config = dict(
    n_experts=16,
    head_dim=64,
    norm_place='pre',
    init_std_qkv=0.0276,
    warmup_steps=200,
    schedule='cos',
)
Below are experts of layer 4 (counted from 0) of a mixture-of-experts language model. Rows are named router (the router's row for the expert), gate (a neuron's input weights, with its number), up (a neuron's input weights, with its number), down (a neuron's output weights, with its number) and show model dimensions 0-159. Each number is 128 + 32 x the weight over its row's rms, rounded and kept within 0 to 255. Numbers have three digits each.
After each expert's rows: a language model's description of what the expert responds to; "mostly gets" lists some tokens that are sent to it at least half of the time. This comes from a sample of Wikipedia text that the model never trained on.

# expert 3
router:118147145156109152071162127090135155130217119129126092170131145191127142149111141107062118096154140161140132154155179094078139101155175101134135090146165114134164147147141119131126143127134078146110093142143079141150099061086036102084191125112197078194111150126100118105134156090207128079156115083099132154097105113118140130132175137119119111109140104123169167126152161089193151092127189125093172156155161180071148099126160160092091150147164099116146131100145198099107146148095107
gate1:099133085070123099127162101163151127143164120143118118110151130136141138126139113185172143136091170111137147163241141144148098096173101153067104141111144104124124158111138137073134132165155078077149131117137106140048123100153106170205138117142091104102127152134193148048156100188102173105109194117126067137144163124131155163082104161112130086130097088179083153098123139126151086097106106105133118154107163144090109121125064154055168111061105155129124156128165090104124098174099107
up1:060100084157099160137091098141114099150173108159131112130100161129098135094164098036132084117183134081089134146159130133123123136082140128129090097137138106168118065179101165041129116170147148110139097145107123151120079110101068172157106151120092085108178137112203124118156106161201088105091117144093148121070097140135123150153150096123142118155050143136094153097129151158167103117092121141138076109062121163122170140106122160096192122113154093143116156111178055092111095089152126
down1:146130152104116139127103158102093122158157193139095131109154093083153133115131203090155149142171083169113159167078087130097146100097108116175110072117092139132173123144180111181094140101134100073153115153181162058181120116105101113128138142143168161132054100124152141104124121111105160176087131154201095072149144071123068085167071126076130124087158138134123092095114129145105129113190072092089111078141178102106153159121086108164156139116167165166187156165094123157100126136127135
Adjectives after articles. Adjectives and word starts right after the or a, such as same, American, largest, original, and first pieces of split words like pres-idency.
mostly gets: " same", " American", " political", "year", " original", " largest"

# expert 8
router:050151147079127111069109160084146104161173130152126057203091106136145144142190122139095116163133151141143152150108176115092182065159161127160099109133130138099183161187087159090117138142104123143119116096138141163119130097123072072123142129123102068118103116083140130098134143063131129132092097107110089158147141142094137130147130048155151119194188068089111117121146114128133080142128128078177135157104150181088122137131170129113078057135176124137112156114108102132195063127086142
gate9:151135150075149146125135130131133166108169067114113083137130145164131069118128115107130138138151136130091161164139168099106121106086144175137083156126130130100078166131145143100137106177132185116043097134167185167128214141139142103102082118200097146089090128208136095077193064106135123062147153132124148083132107140092138123104127136064118118182170140105117154137154118109125152088123187081069123135137058149099214163120148082165171144152177160143103141147103141128112139131151128
up9:168126154058155093129084096132188106121158128123143120111137159156093075086125154128111124130115153114127132129153099111138145121176150108129110175115128099126132170137106134079135185098104148170154127102152079065016058136138160189111103138130118176136158192156125151128066158073126106120172094114094154113144109098122117174162111132100110158096124165144156127166131077106146096110156187097182109108147155105099051141113147081081068089181131084107136084081089188111138140138171135
down9:142163174134142100105120144131124190185104128144132171140112138098105143163082082119163175077150086117120139109096108162126107103107060106099144103071085166138129133150150094114119158139158128142139144134077157104132160139116130125065108176135091085188062149113105066127110107167114120119123130105123165132122062094102092066076133147168086100099165107042132113141157109104080046147144048116094134155138169217083128096174073145154123118136105094113078166144145103128117144154115130
Verb endings and participles. Verb suffixes and participles completing split verbs, such as -ed, -ing, -ated, deemed, alleging, often before to or by.
mostly gets: "ated", "ised", "ized", "ted", "ified", " named"

# expert 1
router:091132167089120186108118165125150094112130142160115121207077121163200168114161148155095124109127183115211164137127129090062185111144162130166103102102129162137158133125153109128131164069126142103131092070103142108066147114096054103079126109112173103135161162129134172110152173101176122119152150142162167155137216105166159107102122140132131169145148139148091149126147107153179129179125110116129139152136157167090115149110144151106119176133191145115126123031069091079155094111091124
gate13:129135120081208153115124096139108187069146165109185075156175148161125153150186133081149094108107188150131182187100120088174181134106142185089101137104120134165151089156146126093088143090112128140165170087100081178094135098134146094138168130110138151117081152139073112098070101119163068128101128051088191110082123125124187123150164102102114162144153132131163083103133104141189119158122147085128118124165175099120145090168147137102131085072159116102182139119093143139145156134134143
up13:086181133177091163115137129168072118164088142158140132171092128129165103192107211110128151171094147130123069148167171150169110156127099141112124188102117118124092130136109088183137089123182149155130128173153153094090141198105162166131106117073068129120093115135132158104130160122127115145169109164056083165095149101151173077121090102129130150139127074143178149121172114105095160160158166099147123145215142143177175135151132084114177177129086076151111136159117127146127130142159064
down13:150165135129184138142128120134209153105065161170150038110132072105183069184125140093150128161117147078168166176161122176150138125134045183121135129126125170113104210148172157127148090137199112095102135132168078107173024142076118135115147126112094129146131197140095105105098160141168117121145137102108154107092112115124132191134128162129173154146132143126082123138172088159135101116123128130086148141082138101161133083099114112127124086071110130133130116150152139139126122137068138
Linking function words. Conjunctions, prepositions and relative words joining clauses, especially the infinitive to after a verb or noun, plus and, of, who, which.
mostly gets: " and", " to", " who", " which", " or", " but"

# expert 0
router:142146156183093079104163148071176093143124099144090071157130101097092137138076046142150119169140135135179100114155136102092127110121183120163076040108196136093149157104112090137158148138101075139125159127113123090168136150151108079129125115107175092112080123066023091146140108124159199130121119084116128104087131161105124104138131142127126079078168113142118140056104121059113070178091154120109139146166112137101176110113092098094102098139137121080105117129096096109136153131125127
gate13:105131134096135135186077105169066148121125192178137153081090134123139115119096116140170151093153107106116130156133150059182148092161073074081071145117112101129091174168151127098129081142108095106151016109184126081112149171145161118100093067145126106181126131092093138085147149143156154089166047084186125162182117156123102142121113146108160100111115150133115144148087083111117079143073076109178143133107166118151156139139112118120127122108143054117121098111140115134119075165113124
up13:143093123070090108168159105156083155126111124145175139139076091055144130132150117166119158112164086116105094169139116092167118096131138190168144132132084137107173092111094191109126145103134110084116170096121166214110132123138136120112072160130092150120078059092167133145080140152157127124114150136039114131128132102121136120117112128147118120093113066100129111117083115123127107088107167108190107220127094103151091202075166173092114117189165114166076142114128116183145145169107102
down13:053160187168118042074103055149132139190146136125085118145176089098189135126080113141142184131175204209088094103125089209158150141144141128153180129101149094097152110108121179094132097121116108146114105126100147129094110155133082131110097099139126142116148089126186085140125096116115097149153122098168199105188089119110131145115104129113126130100167160122106132127122119091122162113136116159133090144155134095081108191158094168152120168120100128141119187091088185127121127133165084
Common nouns after determiners. Common nouns right after the, a or a possessive in sports and geography prose, such as season, area, head coach, east of.
mostly gets: " season", " area", " head", " round", " north", " club"

# expert 11
router:076140150122143140174132132144162104111130124157122146166098186130137128188110170114096144140099102086170131056164130069099119123169119201085119143152139152131192110154119166145131112053171135128121125111112071138091151128031106120118151134120106121116107101097138131167082156118142139066113109038069127181147124133049173142131126120170143156158200156108130156095121164124145083159150134103163129139100123180128131142119114091087120145138084074098144145094051126083182101144128177
gate4:140174138119086159105108100144086112094144210171143144102132157163131076145130100137102143129148134130132068127142134125105105094133145138103027139162119165155144141135154172166106139045137117137116132132121080160136151110093132117103129181124062095094155132111166143201058082161102086075149154152132116137086107083140173134110158142181106124138132077148142155093138120147086093130140175142110140141216147105116152098145154171132077199071082131137117112091109097090142171121045163
up4:107133131178149168123121150114134103079107150106106169083156102087140083170109118129121139143160200127082109158135109177122177123135151083144022127139105077122102176162177117173058192118060081150167115128151098196183146147165200142126120180118114096103117114127165103111084111182101110173109143132168138109085099132158210148093129143168152129126154133122085137126144057069071102120141085150111134138160150148126109168135134106148115129161094125097151136146098111124127099094077110
down4:166115126126185112110220135110063160131104131145100166113097109127126083106100124077123133146147152133126129104133138153116062190161158087191125148116098126128118127141141218141114130111118074154124149130146093202128157163124168164109181169104128116096126115125111162091182145131092071121083125145149104209122042107107148102126111170158187190162132117160062135135146154072110133115121107101103142131112169118105081173090144145153137090076130146157092159138189138178139154180120101
Hyphens and punctuation. Hyphens inside compounds like brother-in-law and re-advanced, list-opening dashes after line breaks, table bars, and apostrophes in contractions and names.
mostly gets: "-", "'", " de", "’", "!", " you"

# expert 7
router:148147129174111115117141132138168121129213137148063118106116096145143141141112111079128142167175140095085143089135200120094138002098088118123162125107136137055127166114137108062140078140133185094146142088163131110155148080082093136108160125091185124110175175125099099135136108101148168117164129116112160132155185082174154123150143096162141142113173082162163123127127143079142110159138187194145104140133116107153154109145099153124036129148132144157117083117137143149096106178125194
gate37:096101095118086108153061115141181065172112106126170137173174150151109149125132118133100120220145099131158147140136137126083106097146097118168123124128170102106064112120182167080183090132139069148126118133152078158092202129172173069170177116184146107140123104125070108157182155111073157119095170091111148131118110128160118078116158152094141089176080160099131122093110145133080123144125234095109083096135180167188154126123119138156101135141149138119118138111140134136157152117154099
up37:127099151170160120117122154061100131127131082139120154148117135130153072110133120126132117141161163174089125122119115102109126123107088165169114195117091117170147182118113144130114172106127233081077174120204078142152081116133075185131168122147151149143131105064104115149143089132107096162122060127089140113076136182108141175102174133138138089106130120115154122189148121117099190129137153141152101161148082110036104139061116133105145116165140109106091105031149129168129134149125077
down37:105152157057149111093151066104155197126171159139095155112101141146211167161122142128176170086192100112135093129124107125179148137099146163155158110108152171145095132129110116141127142118070113112136081174135214098083126141101131120035135115112079149206164066161146138109105122112174167134126142105115089100130086081107140112154148086087102096148191073098119129096151099159155136114109129156143172064185086148135125093135173110091125105114125160108139072155151118123152143155157119
Infobox field labels. Field names and markup in infoboxes, taxonomy boxes and headings, such as Genus, Years active, Website, Conservation status, and = or == signs.
mostly gets: "=", " Coordinates", " Succeeded", " Genus", " Phylum", " Species"

# expert 5
router:106181117172091116144112131130158081126153137110123059140111128143125091165137149087148143092141188111167130131122213140071134137116130169125116153124148178037110196139106138074150149134143186100045111127091116092098158054131128123155131135145145143116142069109169114125064138085171145152122135047079136140067151146079100105115143123150114158189145106172133115118168165148161111156117142105089082143102106115152139152058060114144140092126105070148110095147091132114113155125130183
gate0:118088137143102132114160168122078162107047143081139138115169095117166129173109083149148116099164173165145143108096084102098095190177133082122189072135158097116168147094119117172181135087071139221082122080163158116125082157104126172117164120121127154112114148174124162114096114095107149098100105120170176190130120114129176144164130094187119135078155126093155099121182107124118109104117154056162139100151109136141081130159136138145128134123087129043076149094140140152192110137138161
up0:129196158079104050147098083116144108105162088105172115099153089116129099066141162134061097149103064130102123141167087175077169092146091188078081144085129119105180177154129112166094113134139103085124137142088054171137098107150138100151147133192100118123123122122182089114149131141116074169129103136131090088158147205149080173113078095158149117090153134152140106109157081102168147108130101152183129114178125121124121124111145112079149128115193131103129106171160154152072109151121126
down0:138191140130124171092150068153136120075081110144118172165143142097195104151093115148101099141083141117135135112139131119139068122133160130127180099146116097121152142168074153106157171160111151126085077066117179144125084111104157176084159094153178138164103094112112149070111126148108140126100097172105146106088111112120129094105229181196139098096102184122161120128177168104187090164117093096112128149115158133056118105154182130114124099156155193113139159092184096150140161138171130
Capital initials of names. Single capital letters or first syllables opening personal and foreign names, often in sports tables and lists, as M-iura, P-inone, W-oo-joo.
mostly gets: " Z", " Bh", " W", " K", " B", " T"

# expert 15
router:071141224198090105128115138126144133133184104152109040123087135104166106140154125115132155101154122115136103138150136093120153106097130107154134105155103154151091133155177160112195176103096178084126150042065173128117060143138098112133122085136132107197132130131051125174087106082141162084146123100119179092160117134172139126129074079108123167141161165114126181093121154124160123158106143172093148144153206101117142113077097114131136155136144077082084108140169142121128098131097121
gate9:061198065087132153096072152106130130168135078164086165138075097065121083071076112134117141122078112131113173094120133085144170102076138118137156106157121140152085123132100155122132129074140193155184091136162159178100093136149098120137088110141105102140133137165110106160150159147132099135128109100150173147170143128175173161114111111137126078132143101111189168131071146078138130158180163124075112107148157131113089119147045125089111152138182188128125170083092154133068140139082152
up9:105118086120122140179081118129121172136150064182108164142129107131108144132122094098176175077144123136165121158155103184125118101163135120166138095171138080161144080099092167112187082058158136123123110192095113151186136138151100105094122084126187144178100142198128139113099141105134120128182170106127157188178125156099070153147155126095079101175129098123191152106125170170132194138102113203154099152120140134160147136074089090130157096099137082120083146084138129151164095092095126
down9:148131100146137111163097151167131104130114116152078154152122115140165076177126112076067064200153142169134149113128141172123109164129149148121074139149111127107161169134134154119135154158106166114148091168142095100136036160102108127063126113145102080146102159070126138165093170129114090181151214124069139143118116132101074141102141118120136142093120073196136157124198160134060115112137123143139139136144142125118038168130095143135168106131161109170181146188124113140134176088058144
Numbers in data. Digits and dollar signs starting numbers in tables, climate boxes, statistics and measurements, such as 0 in 0.6, $200,000, 2,000 m.
mostly gets: " 0", " $", " 3", " 4", " 6", " 5"

# expert 14
router:086147155107082092085131110089168097107181130218115116195115176164145167146152035138151143101100145133166127133142142079121153109123160164179141138111170119139158197163181183141196159108076126091124134104165080150173082104145112106173132097122112112165131106102123144155120170152139137157067128160178116165106178099107156101115139140107107096103119077154157132110153108075126086172072147121127142124119137142105177155183173117063122111115128060167141089103161134154110109082132138
gate9:195152127137119155104108172114147143143170115124127111147119108088164069105134074059180014128111082126113127090103120112089130127109124153160133111151144070118075104187096182140120126094087128129164049168118119104088144111158146162112054111128159114153179099183147132107110148132106147131123131134148108123118140164105202172075116103164108130111169153118183181117169164214135120164168108122169186042146141115124165110116138145145116107115103159142148126168103112173139112150111145
up9:087169158154124119135125136079115077122101218165166083120113085090100089158135096087125090163103122116162148128109089109092143132151061142125114113173151122134103139213140162181072111140111148132128078221095184191089114155113141150147108123112104163146096082159162215145102156123133111183104109081059109182058129128115125163125122130174111128165157131166111159083108102127082149099166128128133098100147122077115108106176137076153154126119113162108115142171114147174125123139156103
down9:100127111148098161082112095109079117114125061132124142120065094098112110170141118199158092120180125079185174101186105110147084162087086136107111133121079084151171073081149101209144121155127118144156134094131110198128136146106119154097149093131125119097095143133162134153102149104091101107117167121112145125196132056107088131135149127094090135107094145139121122134079120089136124091149144129173079137119198114155132088124131051081082139155054137207094142100128157138087164103166109
Auxiliaries and years. Auxiliary verbs was, is, had, has and four-digit years after in, as in census in 2011.
mostly gets: " has", " had", " 2010", " was", " 2017", " 2012"

# expert 9
router:084154129157122103093166131185169092143112101186071129159145172120130111144191162119043150121124200146140100095141138127103138137136176104186067074131119154110155166139158161047118116117172097109104117147075162074164163118158054091129171138159125097193175110092086119120161115130112136143182125142078139189186164073164116118126175150133130139139146104109154148082117119113155123145087095143125154164130106166054142128141148148105157074172137099084107134121086095159148145137126127
gate4:145146175160075142110164092142168126141111163133157125157165088208191155157066158056149196111139045155089141087088209141123134123121150096144186117130144113144065099162117092097121128115139142107113124100162114150127133100151118125088051168118108112091131056155138177199152097109160157102135123111110137191168154113157148111123216117128109107077148148126157133155143147146178107092126121136124101179121103120113150113100136095117123103103091071137153116151158193136172151127105122
up4:162091094141177111162125096111119095164065115099197165149127133091122127111111132042149106077093078102119125153089130125121159149154090171087195149112080094149108152134128078133107130110089187128075156122151124148052085171147127180158147155113126115107079088177132163145096180126186120104082147138122129132088129191117191118100120063120166157106102168116130131123141117173089210154157152034130105093137144078127111164140110108146118132090133104134133111139119184152129136092100138
down4:171119095123095114118169144104101161105112086109177149074123179124099114104182108114178147135115134186144091136091086103141131173099112184095138158114091086141114097152153184177173080139112100109107088207126134112107140130146226157151088134180092156110132139110180114105152172124164111145125110119104191097141145128111121093122115201102160123123146127124149139153140089171123108125153084123114123098130085172177141138103102077106107127113096156185205185164100119150117130114237121
Mid-word fragments. Inner pieces of common English words split by the tokenizer, such as ust in industrial and must, it in edit, ide in peptide.
mostly gets: "app", "ew", "umn", " far", "sq", "oice"

# expert 13
router:152159105181146146165183140081132078077124146167155145166067146097116132132042124120102141076162144120122161123120115109146160117119125146162088099217113209152134185182134116091147124097149117170114149145149117110136109143081110108120145120083125138159117100131118082131054157117132134179168140110044129116150198131138120100087118093172157158092164047122134179127186102074116114140087146102117144096136162106085159178165136148130071179089098064136143131116144113135140108155110113
gate4:132182167100145144126125170145143116152064182133132079059157148117107147157121132133123047132123128190157092117100106149091101126143172146143135108107089197144150142105181133143139115098101181113121114125142140104104108149125148155042101096162140067095158119123107078142136110131105207066205114108135085169100154110132147174147149067118173114133149194081143101134139087129126138107118150092144085076135146133115074172098083106104148138134074089144113182078164119179157162160092150
up4:079139126162076167094146063161149137147168153146126132140211182148086180129100088141129116132111108158146109147197127180129154151143193171150151110168156103068137104062118127118064125098158179117145126056109143177158114139070111131121125088157127130142150127151163108087127149115128186105143116102068125077101163117128086180076144131135149124119055074077145166134111149079117059145130158119205145096142095176131134130132178140123198134167108133127125151141142127176150133123115134
down4:142162138111165132178123178100080128107080106079091139127172125163134132067127106135184201190112120140103142128169154081131149120127120114183171176116067114178157155087136159147107127106171108094144186128111179136147148181130180110124106107126099110159115156112135108179165132081174165124133108098139095129134093105102084125149187069210095141160154089103164071121179139151085158103131082179110143135116102108123107128049168108157109146106210133151146164113109121141160170142114162
Foreign name syllables. Middle syllables of place and personal names, often Spanish, Dutch or other non-English, such as Gir-olami, Gron-ingen, Cá-d-iz, Leb-anon.
mostly gets: " Francisco", "istol", "uss", " Fel", "â", "aza"

# expert 10
router:121173216085118120118128148094185044173129131137097079127097115150123130167063162132099131139125167117097150125127129146158146100135151171094130082114175134112080169117154196141188124129124160093113150141088142182136120127140137076077236112180123076116070091061115119156135156128187165090161139166098178101129202113102155128143152104157142079176120078105110134091217145144139094148136116128102095145143111127142148112086105127111130172169119115121126116099160102128117119108111132
gate13:139094223140145119137133085130125162103165096156150127096207092140164106149208118101116118186205152133156119129148095105175104117121122146072094144175088111132109164116150119127139154101181133122127125167098173160121111206145092156099208119126091141150166137141120133138197117145104199129145106080074121149128122170110090066109083149086142094164175123153163185164144088108157081111124072114118117088144101156154188148086114136111099180118149132119118166079118137118102108143126132
up13:181158188113131162157170114165099165128187148221119167136147138120149133158142118147167127120166179164143178148147094126125125088142079114143112116145134133122110112123107125162101134094146144133181118166102168147135130152098117121140171159130124077194161135137088146084152091174126094056174075146142107141054130108155114091068181120112093101168137065157113191122064157095137120125124112150176114171176113113129128123071120143147046121078124179167104130089112179101079075113129115
down13:073120096082165110136099124087128139096160074135099190184139067129103130139109102171095176124158072148128137255141133127139114162135115166118143129118152080114171069119113094120143139136096098094158152216115181058140149150139079142142103148107140117085116099125161116149131143150179173120125148191112115122145140107127117115131168129151099154128103099115110121126161140140130145096156115115145113139152088215108124092195102133149111124155102081071095091083165149156183099071123066
Table cell separators. Pipe separators between cells in markdown tables of statistics, election results and sports records, plus semicolons in score lists.
mostly gets: " |", "%;", ");", " —;", "\n ", ";"

# expert 4
router:110110133100131075108173163091149043102120125136122136161103181150169104155090120125118126147153138125138201112113131090072141110165132146129057103167159174145152154217103184127149152119117154084145115151126128060177100130079097115102151130145144161144116086146135155136168113071142124102141106083057169138127190128130187166179120146138140186133133098146145112099161179099141123129157152095145174109114204073143156185118164133102133080093165114077119103100087162148081123141162164
gate1:144127162124145160070129131153161124145158128127166069149146143111124034146056140124105109139128130159095211175140106154118068160181142082146151122164095176047150135082120172129102020088114150149166161113081138125115129111183133114085138184152153118111118160151150137151136119159170130152152128148108185111119154111123116140132097078131103153061131121137138176108191115184077178126090064140074097169129166192160153108157130154129092160136111152151145118133120106151131109119109141
up1:171136133106180174104092124185197121117130100147131133021147130159177058163134127136153154095115173146105137096134115144108176133128128142143126151178204109177140052118128124127157150107142147107160176098141205132118136102152097102163131057131115102083124128199081199115177176115116084128116181043155184105118123130108131153161132147122172176092118138137148127102104126154149142151163141155133133106109124137104175173108133141115107145167136109057115129103088134144090143101099080
down1:119082128121104076086069144122118111115136132136125070049128167118117142140057137161125132125147148129107113126130095076135142113112132135094106152124152103099167139148116123104120129100114139125152150132164209139116091086187115093089164172179085150042134112112089124085158076144157082104177116124145197133071094175100090067142093148166128163072148131040115137136117123133114114149181168142120092127115121148183186108141081110089168166081097163098115120099162113092088103112184089
Word-final name pieces. Final pieces of split proper names, mostly place and personal surnames, such as Walth-am, Find-lay, -burg, -ville, -ington.
mostly gets: "burg", "ville", "i", "ington", "dale", "cester"